Experts of a small language model.
Size: width 192, vocabulary 4096.
Experts: 32 experts in each of 9 layers, 160 SwiGLU neurons an expert, 2 picks a token, a shared expert of 128 neurons.
Training: a variant of Adam for the experts, 271M tokens, 5716 steps.
Below are experts of layer 5 (counted from 0) of a mixture-of-experts language model. Rows are named router (the router's row for the expert), gate (a neuron's input weights, with its number), up (a neuron's input weights, with its number), down (a neuron's output weights, with its number) and show model dimensions 0-191. Each number is 128 + 32 x the weight over its row's rms, rounded and kept within 0 to 255.
After each expert's rows: a language model's description of what the expert responds to. This comes from a sample of Wikipedia text that the model never trained on.

# expert 1
router [134 193 132 135 124 154  90 119 117  98  50  67  96 184 125 145 119 136 148 127 154 146 147 116 121 148 106 162  97 125 198 141 143 112  85 148 116  70 215 113 148 142 175 143 166 104 113  89 123 130 162  79 113 123 108  85 137 131 127 150  88 152 127 173 152 175  98 102 127 194 121 151  98 101 134 119 159  80  86 157 186 189 167 122 125 147 129 129  81 178 163 163 136 157 161 116 137  76 120 155 128  93  79 115 116 150 133 134 147 140 165 184  91 118 103  76 110 163 120 115 132 131 127 191 144 117 185  87 120 105 120 115 152 200 184 139  88 183 135 139 192 136 116 115 163  92 156 100 124 157  87 146  93 112 109 102  94 137 208  63 125 177 107 157 116 139 185 169 151 124 100 126 181 121 128 101 162 126 108 133 124 140 127  87  51 167 117 161 118 101 144 169]
gate1 [141 187 100  76 134 174 125 167 108 178  99 135 139 170 143 133 159 152 125 150 134 113 141 115 156 117  93  89 106 108 117 117 121 156 129 126  83 132  86 148 178 148 105 153  81 129 151 146 133 151 124 143  96 144 140 150 123 110 123 173 131 149 124 110 118 170 152 167 192 154  91  78  70 119 143  88 165 142 174 154  98 157 133  61 170 139  94 169 120 119  97 116  84  83 174 134 149 117 118 132 103 127 102 140 106 119 138 135 150  88  90 155 133 144  90 123 172 106  99  91 178  65 133  80 108 145 112 102 173 107 190 161 200  86 109  99 125  81 100 191 125 154  89 179 102 171  72  64 211 146 135 176 166 163  54  91  97  97 146 145 163 134 178 118 150 118 111 198  91 180 167  80  85 147  94 123 110 130 111  79 103 137 158 183 116 137 111  96 123 109 141 152]
up1 [146  86 142 109 114  88 177  70 114 119 150 138 109 144 211 115 132 164 153 176  74 161  91 145 111 158 148 122 191 148 154 114 100  44 129  83 125 155  65 198 103 139  95  93 131 115 160 142 155 113 114 114 123  93 111 136  97 145 158 133 190 110 163 122 109 205 169 196  95 162 102 107 106  86  84 152 124 103  90 145 147  89 156 150 168 146 163 201 158 155 110 111 155 159 102 122 123 180 104  83 130 158  66 123  80 153 147 118 138 192  84 140 162 139  97 144  99 149 131 144 164 118 174 152 146 144 159 126 154 110 129 109 119 153 104 138 125 138 148 175 129 115 183 122 140 176  85 153 103 107  68 115 143 127 131 149 123 179 159 137 124  70 124 147 116  44  94 161 131 148  95  93 133 176  79 139 113 151 122 165 121 147 107 175 124  78  96 106 119 149  67 155]
down1 [ 63 128 167  94 149 113 153 137  77 131  23 125 123 153 198 115 139 100 149 138 102 148 140  60 171 127 110 100 178 113 161 128 206 127  89 147 145  84 151 108 105 120 165 198 118 135 110 197 119 136 121 110 104  90 120 144 155 127 144 134 140  96 139 124 134 136 111  84 189  71 126  80  68 133 204 145 146 162 158  97 159 149 151  95 107 176 155  94 102 102 126  93 151  96 176 143  94 142 129 105 144 117 129 149  90 167  56 150 102 121 109 143 107 154 154  64 187 142 123 111 125 148  99 104 120 182 120 194  90 116 146 186 144 154  92 102 140  97 129 103 145  94 136 165 154  72 153 144 145 118 150 134 115 132  92  84 133 142 137 134 127 132  93 105 141  42 132 142 125 100 155 177  86  98 167 116 158 136  87  92 158 119 111 115 124  84  67  99 111  89 175 138]
What it handles: Word-ending suffix pieces. Final pieces completing words and names, such as -ly, -ure, -ically, -burg, -ney, and curric-ul-um, often followed by a comma or "of".

# expert 2
router [ 79 170 141 108 124 124 132  77 165 100 157 114 101 122 140 103 147 123 142 180 172 152 125  99 146  79 124 123  59 160 177 162 124 138 202 187 105 119 144 155 131  87 117  71 151 108 138  79 104 104 152  98 112  80 147 152 180 135 128 104  92 149  85 157 146 166 120 109 133 125 109 152  96 111 149 186  72 181 104  99 185 174 171 174 176 116  65 183 179 106 116  92  93 164 108 133 150 169 136 181 138  79 105 134 143 161 161  74  95  99  97 114 168 139 116 122 135 105 106 118 128 149 119 130 135 163 150 198 140 172  92  94 129 150 159 106 129 155 126 106 119 229 177 112  71 115 181  94 122 158 162 120 182 145 133 106  70 154 154 104 188 178 135 151 100 171 141 122 106 152 121  86 116 131 100 181 150  78  98 123 137 116 161 152 124 134 108 107 170 142 131 110]
gate2 [176 141 111 113 112 122  89 145 105  54 125 140 157 141  93 140 161  84 107 137 138 124 186 139 108 137 156  85 137 124 123  98 125 120 114 116 183  71 115 100 164 145 167 194 149 128  58 226  93 141 135 141 138  88 161 144 140 155 172 102  92 154 159 178 155 135 146 158 134 169 116 120 135 121  78 112 107  95 138 186 103 124 128  98 125 156  98  70  98 167 109 109 139  17 127 139 136 131 187 108 121 121 132  77  95 148 125  80 147 175  82  83 128 140 159 157 128 100 122 157 177 160 174 140 161  84 178  65 170  83 151  77 129  93 131 149 152  69 156 106 160 103 146 160 113  90 119  67  97 139 145 167 156 145 119 117 118 138  82 142 147 150  98 110 144  94 182 100 110  80 102 136 140 121  87 125 172 144 158 105 100 130  91 133  98 174 174 119 117 181 109  76]
up2 [114  88 184 143 126 127  84 132  75 128 124 105 101 105 124 103  93 170 170 114 170 132 182 140 169 142 110 152 196 101 131 124 122 153 128 104 136  91 169 116 132  96 138  88 153  93 138 136 130 177 141  89 111 123 135 138 134  59 161 135 137  94 157 120 115 130 120 148 165 125  94 130 145 166 118 119  91  97  86 131 138 176  86 120 140  89 149 172  91 140 129 193 154 130 117 143 103 149 183 126 152 124 142  99 125 126 120 103 166 120 147 200 186 108 136 173  64 143 221  56 155 153 131  90  94 135 150 149 146 157 134 172 155 100 123 145 148 196 154 137 170  67 186 128 102 158 106 132 126  77  78 155 130  74 156 110 180 173  98  88  89 162  49 133  90 148 168  93 102 148 158 162 109 130 166  41 139  85 155 138 106 127 118  69 154 126 156 165 168 145 135  90]
down2 [171  93 103  39 127 147 204  82 115 162  89 147 160 153 171 210 126 137 135 148 138 122 209 150 155 105  74 141 137 109 100 102 149 142 156 112 140 127 139 125 150  88 136  96 164 172 139 154 105  97 110 123 133 136 125 122 147 132 183 155 135 124 202  67 159 117 128 144  96 116 207 130 196  85 168 142  92 125 183 161 149 202 116 127 142 125 120 111 181  85 156  88 134  85 121  92  82 160 109 133  98  87 140 147 136  55  82  92 104 153 121  86 120 158 127 112 120  93 153 135 140 186 155 125  91  99 152 156 179 148 203 131 157 113 158 102 149 113 110 164  92  57 135 135 109 160 125 135 137 117 112 126 121 123 152 136 123 121  69 140 137 161  75 101  92 120 154 132 151 104  94 112 118 121  67 123 100 179 150 205 140 128 101 163 123 151 148 160 101 129 133  86]
What it handles: Mid-word name pieces. Inner pieces of proper names and place names, often foreign, such as Yok-oh-ama, Hung-ar-ian, Fey-en-oord, Batang-as.

# expert 30
router [ 75 160 195 154 215 121 184  99  96 108 197  62 132 151 144 205 136 162 113 126 144 162 165 156 133 127 148  75 104  82 122  81 154 107 100 190 131 114 175  82 133 135 136 119 144 115 164 109 114 125  91  64  71  98  50  98 107 168 134  80 136 139 122 101 192 151 143 143 109 131  85  86 148 107 125 141  90 115 133  88 159 185 178 131 124 163 148 114 128 120 157 145 188 159 144 102 164 128 159 204 181  93 142 147  83 120 119  62 103  91 155 180 175  96 139 126 108 124 138 122 121 120 121 114 144 142 168  99  76 106 151 130  98 131 145 139 100 182  68  93 177 112 116 149 101 139 128 180  91 175 109 137 150 135 142 130 128 174 151 146  82 168  89 132  94 186 129 160 124 131 130 156 134  89 139 144 117  85 139 141 131 162 109 108 122 137 117 135 180 104  98 146]
gate3 [180  89  88  71 153 114 168 113 130 150  92  96 103 152 162 138 151 109  75  68  97 130 131 145 162 147 128 113 120 106 159 176 131  83 161 143 154 195  58 148 127  99 110 122 143 155 138 123 112 166 190 136 111 131  90 187 113 151 129 166 175 101 108  95  85 170 160  90  37 116  77 123 132 124 133 131 119 160  64 144 107 128 119 115 158  83 136 172 204 143 148 109 110 114 153 132 106 164 152  96 112 188 125 112 146 151 109 205  66 153 133 110 105  90 184 123 114 138 151 189 117 123 178 162  99 146 133 150 169 114 113  89 198 108 107 150 129  59 144 167 100 104  77 129  99 198 141 129 115 133  99 124 148  76 104  59 195 101 168 143 118 158 148 148 140 111 113  91  98  96  86 125 145 109  95 131 154 132 126 113 123 124 146 150 129 181 186 113 137 146 110 123]
up3 [181 186 110 221 142 119 109  93 131 168  86 126 125  90 138 103 123 113 110 115 165  82 109 148  86  98  93 147 101 106 114 148 102  92 150 149  93 117 130  86 150  60  77 125  99 113 102 134 174 146 142 119 140  81 178 112 121  65  99 124 180 178 122 140 145 129 133 124 132 161 105 112  95 183 141 122 154  69 174 105  81 155 102 149  73 154 124 126 143 114 111 139 188 190 105 165 129 100 151  95 160 169 121  86  97 103 125 167 145 109 103 145  84 133 145 118 112  93 124  25 144 144  92  90  71 133 150 129 137 160 134 142 102 100 159  64 151 157 131 135 127 161 177 112  87 176  99 113 124 164 115 162 162  96 134 173  57 175 137 101  94 126 140 138  92 106 159 174 154  55  91 124  74  83 163 171 174 141  88 132 105 160 147  99 137 128 129 132 155 161 159 155]
down3 [110 233 119 163 118 111 144 162 180 159  75 136 121  95 129 123 140 105 130 109 101 147 117  89 202  74 118 118 109  99 144 114 143 122 154 115 117  83 133 168 137 165 135 158 116 143 120 198  92 105 112 112  95 129 100 175 170 164 116 124 107 158 190  74 166 108  73 143 114 158 162 110 186 145  92  84 127 141 161  92 146 126 127 122  78 156 131  95  83 133 134  72 133 107 156 119  98 127 123 105  92 142 150  96 130 171 101 161 115 166 122 131  82 141 102 136 124  95  59  49 111 116 143  57 125  92 142  96 135  57 121 148  70 177 144 184 145 118  97 112  99 119 118 134 158 116 128 168 100 184 119  87 121 150 115  93 143 204  97  92 173 156 121 131 139  94 161 149 103 126 194  47 149 126 108 141  55 140 147 142 140 103 145 116 133  96  90 167  91  92 145 145]
What it handles: Word-ending pieces after stems. Final pieces completing a word after a stem, especially after fl or l, such as fit-ted, garn-ered, st-em-s, fl-ut-tering.

# expert 20
router [142 168 102 119 170 115 140 141 144  33  74 164  74 213 140  87 108 154 182 100  87 109 115 112  94 113  89 120  86 139 174 180 111 124  95 100 139 142 151 157 159  41  76 145 104 127 119 163 114 153  96  99  75 150 134 100  92  74 161 134 106 110 152 106  77 169 113 147 110 158  59 136 109 112  51 115 159  62 147 147 130 155 167 162 140 132  90 109 126 135  88 130 113 140 140 159 113 121 133 132 123 156 111 143 162  63 110 179 139 162  81 120 126 119 160 107 139 108  96 197 132 118 152 127 123 112 186 140 115 159 129 110  95 128 123 123 113 117 108  72 142 114 140 139 156 146  88 104 142 159 117 106 120 113 130 147  89 109 104 119 124 198 141  62 124 110 153  99 132 144 128 112 105 122 173 115 180  61 167 211 153 123  78 191 152 176 172 133  96 135 101  98]
gate2 [171 125 154  98 169 106 124 121 125  86 139 129  83 150  96 108  99  55 141 101 129 133 142 148 122 108  96 146 183 130  88 115 107 131 110 108 145  48 145 100 199 120  69 124 104 188  70 120 128 116  80 115 123 113 202 120  80 196 156  99 126 169  93 101 129 168 114 133 136 126 126 194  80 127 101 109 114 147  66 201 176  90 154 181 120 106 137  97  98  72 171 162  95 121  87 140 174 141 122 145 150 108 133  57 150 118  48 160 148 178 100 171  91 103 137 107 143 115 170  85 150  85 129 126 200  69 178 157 172 140 131 144 123 142 101 182 123 136 187 125 163  99 165 126 131 120 119 165  99 142 165 164 118 149 120 175 132 123 132  85 120  77 139 154  87 134 150  99  90 127 138 131  73  99 123 143 141 106 135 113 153 157 107 105 117 165 163 127  91 146 115 107]
up2 [110 128 188 130 158 186 151 156 136 201 135  86 139  74 127 184 148 170 125 141 176 132  93 111 147 168 174 116 109 141 194  59 120 161 145 123 103 190 105 116 120 165 160 142 165  25 139 157 141 122 169 140  77 184 112  90 171 123 134 111 163 112 168 155 157 138 107  97  77 123 156 132 157 165 167 140  92 150 154 105 108 112 118 104 142 121 122 131 121 177  79  91 167 153 167 104  82  97 119 130 115 140 117 153 111 189 173  93 110 113 119  65 177 127  91 163  79 112 144 117 152 149 162 152  78 183  77 107 113 146 151 108 164 116  80 124 112 125  88 116  99 164 133 126 153 101 140 154  97 158  87  94 110 108 165  89 185 136 171 163 124 194 145 152 161 178 111 120 185  83  88 104 104 161 143 100  86 159 142 144 104 133 119 119  83  91 113 145  92  99 127 139]
down2 [162 255 109  79 177 108 111 131  92 140 111 109  74 144  58 159 142 136 115  88 166 138  73 103 142 122 136 166 154 112 142  81 148 122  92 125 137  88 156 136 116 135 145  93 129 154  88 112  92  78  97 124  79 102 112 107 106 149  88 135 148 131 123 126 146 102 124 159 118 135 107 105 146 104 120 148 104 117  82 144 208 138 138 106 150 150  99 123 157 123  94  63 130 157  36 134 132  84 156 118  96 129  99  87 131  86  74 173 148 121 121 100  97  92 130 117 151 154 169  80 107 110 144 191 102 124 148 155 131  95 152 166  80 104 111 133 119 117 160 131 130 185 135 103 125  62  82 146 121 112 129 158 124 122 180  77 164 164 180 164  73 127 114 144 124 142 186 164  97 189 127 180  82 168 149 154 113 131 143  99 134 177  86 120 143 116 155 173  97 164 189  95]
What it handles: Section heading markers. Closing == and === of wiki section headings like History and Career, plus first characters after line breaks.

# expert 7
router [194  74  69 160 124  85 134 153 168 114  82 197 163 134 121 100 154 109 189 127 123 155 181  81 164 125 146 157 136 165 154 151 113 183 105 163 119 118  64 170  88 142 159 103 102 125 114  97 104 100 181 155 170 126 144 130  88 120  85 140 134 164 158 110 149 124 120 104 106 152 154 161 201 130 103 137 107 119 132  54 114  88 109 115 151 119 130 131 124 189  79  99  80 156 138 161 141 165  92 146  50 154 177 103  90 106 137 203 135 157 120 107 134 107 138 195 159  64 126 147 124 133 129 115  96 162 146 117 207 148 107 131  82 122 145  81 111 111 159 146 116  83 133 172 130 153 155 159 132 122 103  73 117 137  71 122  75 142 119 144 106 132 114 131 146 153 153 174 143  72 154 147 120 175 128 130 192 105  85 134 139  84 183 186 165 143 124 138 122 153 176 124]
gate1 [ 79 132 182 104 140 135 133 120 119 178  81 170 155 145 111 121 130  71 102 116  97 175 182 139 136 118 166 114 177 189  99 127 200  87 197 122 130 127  86 111 121 107  89  97 121 130 116 126 138  78 100 161 159  69 169 154 171  66 155 138 115  94 131 161  81  88  99 129 103 111 217 164  97 180 150  44 143 125 149 140 138  95 131 124 111  51 128 125 105 149 170 100  92 125 163 110 139 165 114 156 131  96 161 125 133 130  97 140 119 187 142 156 127  98 107 165  97 178 160 101 115 154 166 175 144 127 104 162 137 139 168 124  97 119 115 134  94  98 126  91 146 134 146  48 113 119 155  61 178 110 101 158 127 175 173  73 164  95 116 199 170 114 116 152 169  97 139 123 168 101 152 108 152 148 140 120 134 172  90 119  83 150 173  91 126 127 125 161 128  87 124 110]
up1 [105 147 140 158 122 118 111 118 140 129 145  61 110  75  71 125 108 135 139 104 114 116 100 172 147 106 139  89  94  78 130 133 112 125  84 143  83 151 146  94 163 209 137  78 130 191  92 119 119 137 138 122 148 182 130 171 104 180 101  96 141 102  77  97 173 160 148 132  98 148 176 151 147  86  96 154  94 119  85 181  94 121 119 144 157 153 102  63 134 164  81 139 192 156 108 119  83 103 151 133 167 160  51 188 150 103 123 160  86 142 140  94 119 186 167 122 133 117 144 178 146  87 101  99 171 162 110  47  82 167 128 112 156 125  95 161 168 157 103 127 106 123 139 108 195 124 113 129 144 185 166  86 107  94 148 150 174 130  90 149 156 107 100 142 121 175 143 191 109 105 158  93 162 113 128  95 183 130 177 155 143  51  84 127 130 146 150 155 115 142 122 143]
down1 [177 103 157 101 159 166  59  92 135  82 108 135  73 148 111 134  95  97 147 160 127 156 119 140 144 160  89  49  53 138 166 132 152 143  89 113  83 105 171  82 140 159 150 142 138  59 117 131 142  91  76 169  80 172 153  77  98 110  90  53 135 125 170  80 104  53 105  88  92  81  91 138 138 121 158 176 117 146 103 109 133 109 164 147 168 168  89 119  99 100 130 140 146 160 103 130 102  84 112 107  75  91 131 102 169 161 156 120 109 120 125 156 128 110 182 131 133  75 136 131 153 105  64  84 135  89 144 160 115  61 158 143 184  92 152 186 168  99  65 112 143 147 148 110 142  78 153  99 153 150 144 114 115 123  83 126 111 124 137 157  83 119 136 139 117 108 125 197 121 125 160  94 156 145 151 128  74 111 155  95 145 111 109 138 106 182 136  75 134 124 168 106]
What it handles: Name and word onsets. Capitalised or lowercase word-initial pieces like Al, Char, Mal, Bar, organ, and "and", frequent in LaTeX math passages.

# expert 9
router [ 65 142 121  99 114 122 174 102 160 170  74 148  98 128 183  83 139  64 113 118 128  95  94  99 134 123 124 111  93 135 151 134 134 144  98 125 165 113 104  95 149 141 166 196 129  70  97 181 115 168 145 138 165 165 119 126 141  86 106 123 146 121 142  88 172  87 115  89 135 160 152 140  89  77 169 120  78 140 164 134 152 152 125 101 155 171  98 112 108 140  46 144 149 151  78 146  82 148  98  86 147 188 147 143 177 146 158 194 152 106  69 165  73  87 100 144 181  69 112 161 130 130 143  99 164 105 146 146  82 115 167  47 148 135 103  95 142 179 112 111 140 177 166 147 146  60  89 107 137 104 128 165 122 177  55 146 152 108 162 102 169  92 169 135 109 129 167 121 133 102 167  94 152 150 123 117 109 110 158 120 127 137 118 179  87 159 130  69 130 108 175 128]
gate7 [127  70  89 109 116 147 164 126 113 171 121  90 143 184 121  97 147 104 160 176 126 160 134 141 187 156  81 148  97 114 175  98 108 124 137 143 124 150 101 147 176  88 167 173 102 111  86 109 109 116  93 197 144 113 130  53 140  98 114 141 198 146 136 136 148 134 140 151 191  49  86 134 105 154  89  87  93 123 182 139 139  88 216 154 106 174  96 113 153 143 114 185 107  91 162 186  69 102 123  94 121 178 155 189 113 149  92 109  71 169 199 155 110 123 198 190 115 163 116 132 181 119  92 133 100 129 111 114 146 127 131 133 155 123 152 104 123 107 113 115 110 126 147 122 146 173 183 150 111 133 140 145 158 167 165 133 146 147 176 152 129 186 123 149 154 124 120 139  73 195  76 148 122 122  93  77 112 134 130 100 134 104 132 110  87 122 118 166  96 112 132 100]
up7 [102 172 137 109 108 145 153 136 100 144 128 178 126 122 130 105 156 170 109 104 110  58 101  69 163 183  69 178 144  94 175 141 139 126  74 132 127 149 129 130 172 199  81 130 140 120 111 179 192 129 157  72 202 133  81 150 162 129 103 170 165 144 134 109 141 109 119 189  87 196 121 114 145 140 111  89 164 152 168  90 109 140  91 131 141 129 185 160 106 184  72 124 102 157 102  79 110 159 136 165 130 170  85 134 116 104 159 133 164  96 129 141 127  63 143 137 102  75  93  78  85 186 149 110 128 181 150 131 107 133 106 107 114 148 133 156 125 141 115 148 140 137 182 143  92  87 116 131 143 116  90 149 145 103  89 131 116 174 107 131 115 103 128  86 179  77 136 109 196 131 163  86 106 163 107 171 156 154  74  81 109 141 127  90 151  92  85 111 175 107 168  79]
down7 [149  75 121 116 154 113 135 149 120 118 127 127 141 113 177 119 152 137 132 104 118  74 197 107  87 176 149 132 155  87 117 127 160 158 142 104 160 134 160 123 148 127 135 139 103  68 150 132  86 161 114 139  78  44 108 123 137  53  77 122 109 171 139 170 202 106  99 141 128 117 140 172 163 140  65  79 158 138 136  88  85 126  99  83 102 174 125 116 127 156 113 103 160 110 114 144  99 115 127 125  98 197  97 119  72  67  46 135 106 106 108 134 124 109 126 170 137 158 136 122 189 151 124 161 137 125 162 119  66 123 148 177  86 127  29 135  84 153 149  89 156 123 195  82 195 150 110 126 154 119 127 111 111  96 133 145 123 112 155 187 131 128 124 141  46 113 119 115 142 127 125  60 144 116  51 168  94 181 118  94 119 117 102 160  97 124 144 132 122 154 141  93]
What it handles: Articles and copula verbs. Articles and forms of be (a, an, the, is, was, were, been), plus table cell bars before names.

# expert 22
router [151 132 190 143  75 116 123 118 123  92 211 112 138 184 144 215 118 178 119 139 113 144  89 171  78 147 132 184 181  80 161  85  94  79 145 184 177  66 124 156 145 138 118  93  99  98 154 107  76 176 137 115 119 102 100  83 116 190 140 120 107  93 105 113 147 191 149 166 130 143 150 116  48 105 119 157 102 130 161 143 168 107 141 135 128 144 155 118  95 100 178 139 135 132 136 151 166 160 118 142  95  84  89 160 150 145 124 109 120 111 173 143 118 133 138  50  62 170 116 131 108 131 134 175 128 112 113 110 107 115  71 120 137 153 135 118  87 151 120 195 152 127 107 106 171  75  97  73 105 159 107 123  99 168 192  93 141 152 191 123 156 117 129 116 144 148 125 124 114 133  96 135 174 113  90 115 130 135 146  87 118 166 115  64  79 108 148 120 167 112  58 131]
gate2 [138 181 178  84 150 164  85 163 118  73 135 121  94 143 184 141 100 134 162 136 148 164 151 107 158 123 162 137  98 209 135 133 134  92 103 120 146 183 130 152  94 125 152 142 167  97 132 160 118 138 121 174 113 116 171  98 173  48 117 130 166 191 152 194 188  93 144 106 176  97  47 141  71 124 117 165 110 110 146 127 131  89 101 165 152 113 100 105 172 159 128 139 118 112 131 182 167 112 122  74 140 144 144 147 135 103 107 121 157 149 110 178 117 117 205 131 145 138 103 213 153 127 121 173 151  92 143 117 111  82 135 116  89 138 113  88 163 118 157  86 130 120 139 111 122 124 153 182 124 142 174 185 111  91 152 153 127 148 127 124 155 103 111  62 143  95 154 185 147 119  28 135 180  64 121 135 166 132 180 167 129  88 132 116  92 166 127 129 148 140 123 140]
up2 [138 125 154  92 130 182 103 126 152 106 135 145  73 125 181 189  89 110 132 121 131 166 145 168 139 148 119 175  68 150 126 171 175  97 142  96 114 141 143 133 143 120 136 136 152 106 177 132  89 108  74 142 149 118 114 137 106  81 154 122 126 149 121 114 181 129 105 131 122 219  30  55 107 125 128 156 104 137 126 100 175 128 139 128 124 105 144 133 150 141 130 147  96 125  84 171 137  88 122 111 144 132 141 107 140  81 100 109 129 122 140 104 109 173 189 156  78 136 105 121 132 141 118 210 142 127 170 112 133 121 178  87  80 142 128 153  95 160 169 152 138 124 178 108 155  67 186 169  55 199 139 156 120 104 190 150 139 117 143 103  99 118  70  90 139 106 114  91 170 127  99 151 215 107 171  94 107 121 167 114 137 123  92  52 103 119 115 104 142 107  47 159]
down2 [155 116 142 119 169 136 120 116 144 195 106 151 149 127 121 166 138 149  67 156 141 143 155  82 102 137 143 132 134 196 113 166 137  92 120 144 159 178 137 119 139 140 194 119 138 191 175 114 179 134 112 144  98 138 121 142 119 134  97 114 137 122 158 119 166 223 112 111  98 121 153 187 169 112 199 143 125 189 136  97 135  58 136 142 126 111 159 144 111 122  92 182  95 133 106 150  67 122 132 189 156 145 117 141 131 101 119 143  83 228 111 156  90 115 174 122 119 138 164 206  78  85 138 142 125 175 130 170 124 186 168 150 182 118 144 168 156  88 124 153 100  91 101 105  86  71 112 121 138 109 145  81 104 100 135 125 152  99  66 133 139 159 131 177 174 128 171 127 174 143 109 108 163 175 157 106 122 120 173 160 168 176 153 131 142 195 158 113  93 152 120 140]
What it handles: Mid-word pieces in compounds. Second or inner pieces of compounds and words like -ock, -ath, -ound, own, head, field, water, often in sports tables.

# expert 25
router [146 123 122 154 141  88 136 114 119 105 163 114 122 159 112  61 164  90 172 126 152 129 119 124 123  99  53 112 104  95 113 125 179 133 169 150  96  70  70 142 142  73 151 149 134  88  95  81 174  98 168 111 164 105 116 109 130 146 121 111 106 101 141 103 128 108 146 167 132 204 149 125  66 104 130 157 186 141 128 139 107 155 167 119 121 132 136 132 125 131 119 142 102 115  84 139 172 126 196 128 144 165 103 153  85 125 149  86  95 194 153 181  94 120 152 152 206 129 148 164 188 100 160  70 195  74  95 113 111 116 214 107 134 174 172 118 124 153 132  69 152 157 141  90 146 141 123 138  85 201 147 150  81 140 148 140 124  85  73 140 119 131 179  56 116 100  95 124 158 141 140  99 137 150 140 111 159 182 104 134 124 118 158 194 122 182 147  94 150 119  81 118]
gate3 [138 141 142 116 106 136 118 133  58  79 194 120 161 144 115 198 171 115 148 113 161 111  98 122  89 151  82 103 138 119 118  94  81 118 112 126 141 116 116  97 152 126 142 102 173 118 101 110 108  99 174 160  67 108 125 105 126 124 190 120 179 122 143 142  54 152 150 158  98  96 166 151 114 155 146 110 137 134 121 161 119 160 141 132 121 161  85 113  43  80 111 174 122 161 144  78  97 128 102 100 114 123 119  69 186 119  95 125 192 146 110 124 142  73  78 142 146 179 179 101 117 103 151 107 157 103 108 140 145 173 124  89 223 159 147 158 199 147 139 154 148 180 117  78  59  97 118 115 129 155 131 171 108  84 159 103 124 121 119 129 125 143 156 136 120 129 115 107 133 174 207 129 114 127 185 133 124 110 109  71 126 186 114 149  85  83  74 160 132 123 207 104]
up3 [145  68 143  99 105 146 151 110 182  92  84 155 148 122 119 123 132 103  79 115 118 133 154 118 197 113 109  97  95 114  61 136  68 118 110 159 133 119 151 112 141  29 150  99 155 129 116 120 100 122  86 149 111  82 130 122 117 169 153 162 114 114 145  76  79 138 116 121 130  87 132 116 103 123 117 116 117  97 121 184 114 158 167 116 124 120  94 136 100 132 135 136 113 183 103  98  86 156  92  47  98  96 100 145 160 196 121 143 139 114 112 131  96 127 203 144 157 179 164  76 168 170  67 142 213 148 172 158 122 145 149 123 162  83 165  86  96 124 127 138 126 211 153 103 109 102 181  80 163  82  90 130 153 104 146 136 150 147  95 186 171  74 178 110 101 114  89 144 119  95 162 114 137  94 153 131 150 102 209 105 129 166 105 115 148 150  83 105 100 115 133 146]
down3 [134 115 138 104 127 163 125 133 130 108  80 123 167 144 108 178 125 136 204 118 120 127  91 100 174 164 104 123 115 134 151  83 145 122 143 122  90 169 121 160  92 139 161 138 134 133 165 183 113 118  83 113 110 136  39 180 138 124 156 120 141  77 146 177 144 149 105 132 177 152 116 127 121 150 121 142 178 109 109 130 140 142  74 154 137 147 140 188 146 128 119 150 158 139 176 180  81 122 155  86  92 104 112 167  90 141 125 141 184  10  58 112 128 141 104 105 147 102  32 115  70 172 124 115 140 126 136 112 102 108 162 121 108 186 147  75  82 139 102 123  95 149 159 138 120 143 129 140 121 143 104 202 144 133 120 157 159 170 155 137 137 174 120  66 119 146 112 104  93  73 112 108 117  73  90  85 139 134 132 145 217 120 116 191 125 191 149  83 173 109 148 111]
What it handles: Personal names and credits. Surnames, initials, commas, ampersands and semicolons in credit lists and name sequences, such as McC, Smith, "&", "Randall,".

# expert 12
router [136 139 108 153  72 125 129 137 169  96  94 154 113 127  99  98 154  76 141  85 144 123 140 146 145 141 143  84 175 198 107 109 127 135 129 120  88 125 105 153  98 168 103 125 123 199 152 195 157 146 132 160  74 133  98 157 137  59 128 107  86 102  97  92  77  77  74 117 132 103 126  59 145 112 127 145 179 112 141  69 149 117 127 104  79 145 129 139  31 158 132 142 159 109 169 162 110 153 156 105 126  74 183 168 163 134 145 125 210 142  85  97  98 141  94 175 187 175 140 100  95 151 138 109  95 143 108 121 119 198  98 157 141  72 127 121 120 108 111  84 107 180 141 175 173 147 121 125  99 152 154 103 114 106  66 180 128 105 114 186  83 119 103 121 139  99 136 124  99 127 130 149 191  94 155 162 134 182 143 157 146 109 168 131 121 146 104 119 146 125 145 201]
gate2 [ 51 202  97 195 126  97 159 187  87  99 173 134  87 102 105 149 108 140 142  84 124 139 153 108 158 184 174 120 173 113  88 105 109 134  97 121 139  98 203  81 134 139 162 151 121 163 136 111  90 117 126 142 104 159 140 121  96 129 135 170 164 117 119 136 126 116 134 123 165 116 120 136 163  89 126 102 181 141 143  95 123 149 113 141 110 136 124 167 143  81  91 139  92 134 117 216  46 128 112 152 129  95 146 131 172 122 149 135 154 113 154  44 107 164  85 102 140 162 164 161 115 188 129 153  97 131 156 113 152 114  92 125 161 197 117 115 105 128 175 124 125 103 122 101 152  90 102 143 118 176  96 149 116  77 151 110  93 182 100 149 118 165 121  91  44 141 107  72 128 101 130 155 149 100 187 121 124 202 152 150 200  56 143 104 142 107 134  86 144 165  98 126]
up2 [174 151  55  86 124 142  98 104 146 128 143 119 115  86 167 115 136  66 169 132 108 149 104  82 111 166  75 170 161 126 180 166 157 158 160 159 110 125  91 138  52  95 127  97 140 104  63 121  54 138  80 173 173 147 144 132 169 128 155  86 154 116 104 154 155 177 110 132  82 138 133  75  94 141 124 121  98  75 116 176 127 148  81 148 138 138  90 128 106 199  96 129 104 129 124  89  98 137 123  78  51 152 116 113 148 146 109 123 194 126  73 119 127 169 104 135  73  82 108 119 162 145 163 182  95 197  89 133 142 161 121  76 145 130 134 158  94 152 135 140 145 121 141 114 119  69 157  89 122 138  72 129 110 181  92 101  81 118 103 103 110 187 110 129 126 166 152 129 135 154 165 147  81  82 150 117 176 129 129  94 129 179 110 101  68 134 125 137 115 100 106 176]
down2 [ 49 134 109 166  64 102 162 141  92 121 108 137  80 156  89 146  99 113 111 175 152 138 126 140 179 146 155 167 119 189 176  87  84 123 118  76 137  87 144 131 108 119 112 138 157 191 157 125 113 177 124  98  98  86 123 105 102  54  59 142 113 110  97 103  82 119 139 118 168 116  69  86 141 153  68 123 140 173 142 132 121 197 129 156 148 149 100 107 135  66 139 138 121 105 142 169  96 153 104 131 142 114 126  57 131 158 162 134 127 108  90 103 113  26 158  98 155 157 112 102 102 173 116 110  78 176 170 114 134 175 137 156 158 149 119  78 139  97 160  72 120  93 101 122 115 139  91 184 125 151 120 123 130 107 124 124  74  88 142  66 173 115 158  65 109 128 115 121 123 115 163 146 116 114 187 143 141 155 169 180 112 126 161  97 120 135 141 163 127 186 103  82]
What it handles: Commas and clause links. Commas after words or thousands digits in numbers (4,600; $34,286), and clause-linking words like when, where, if.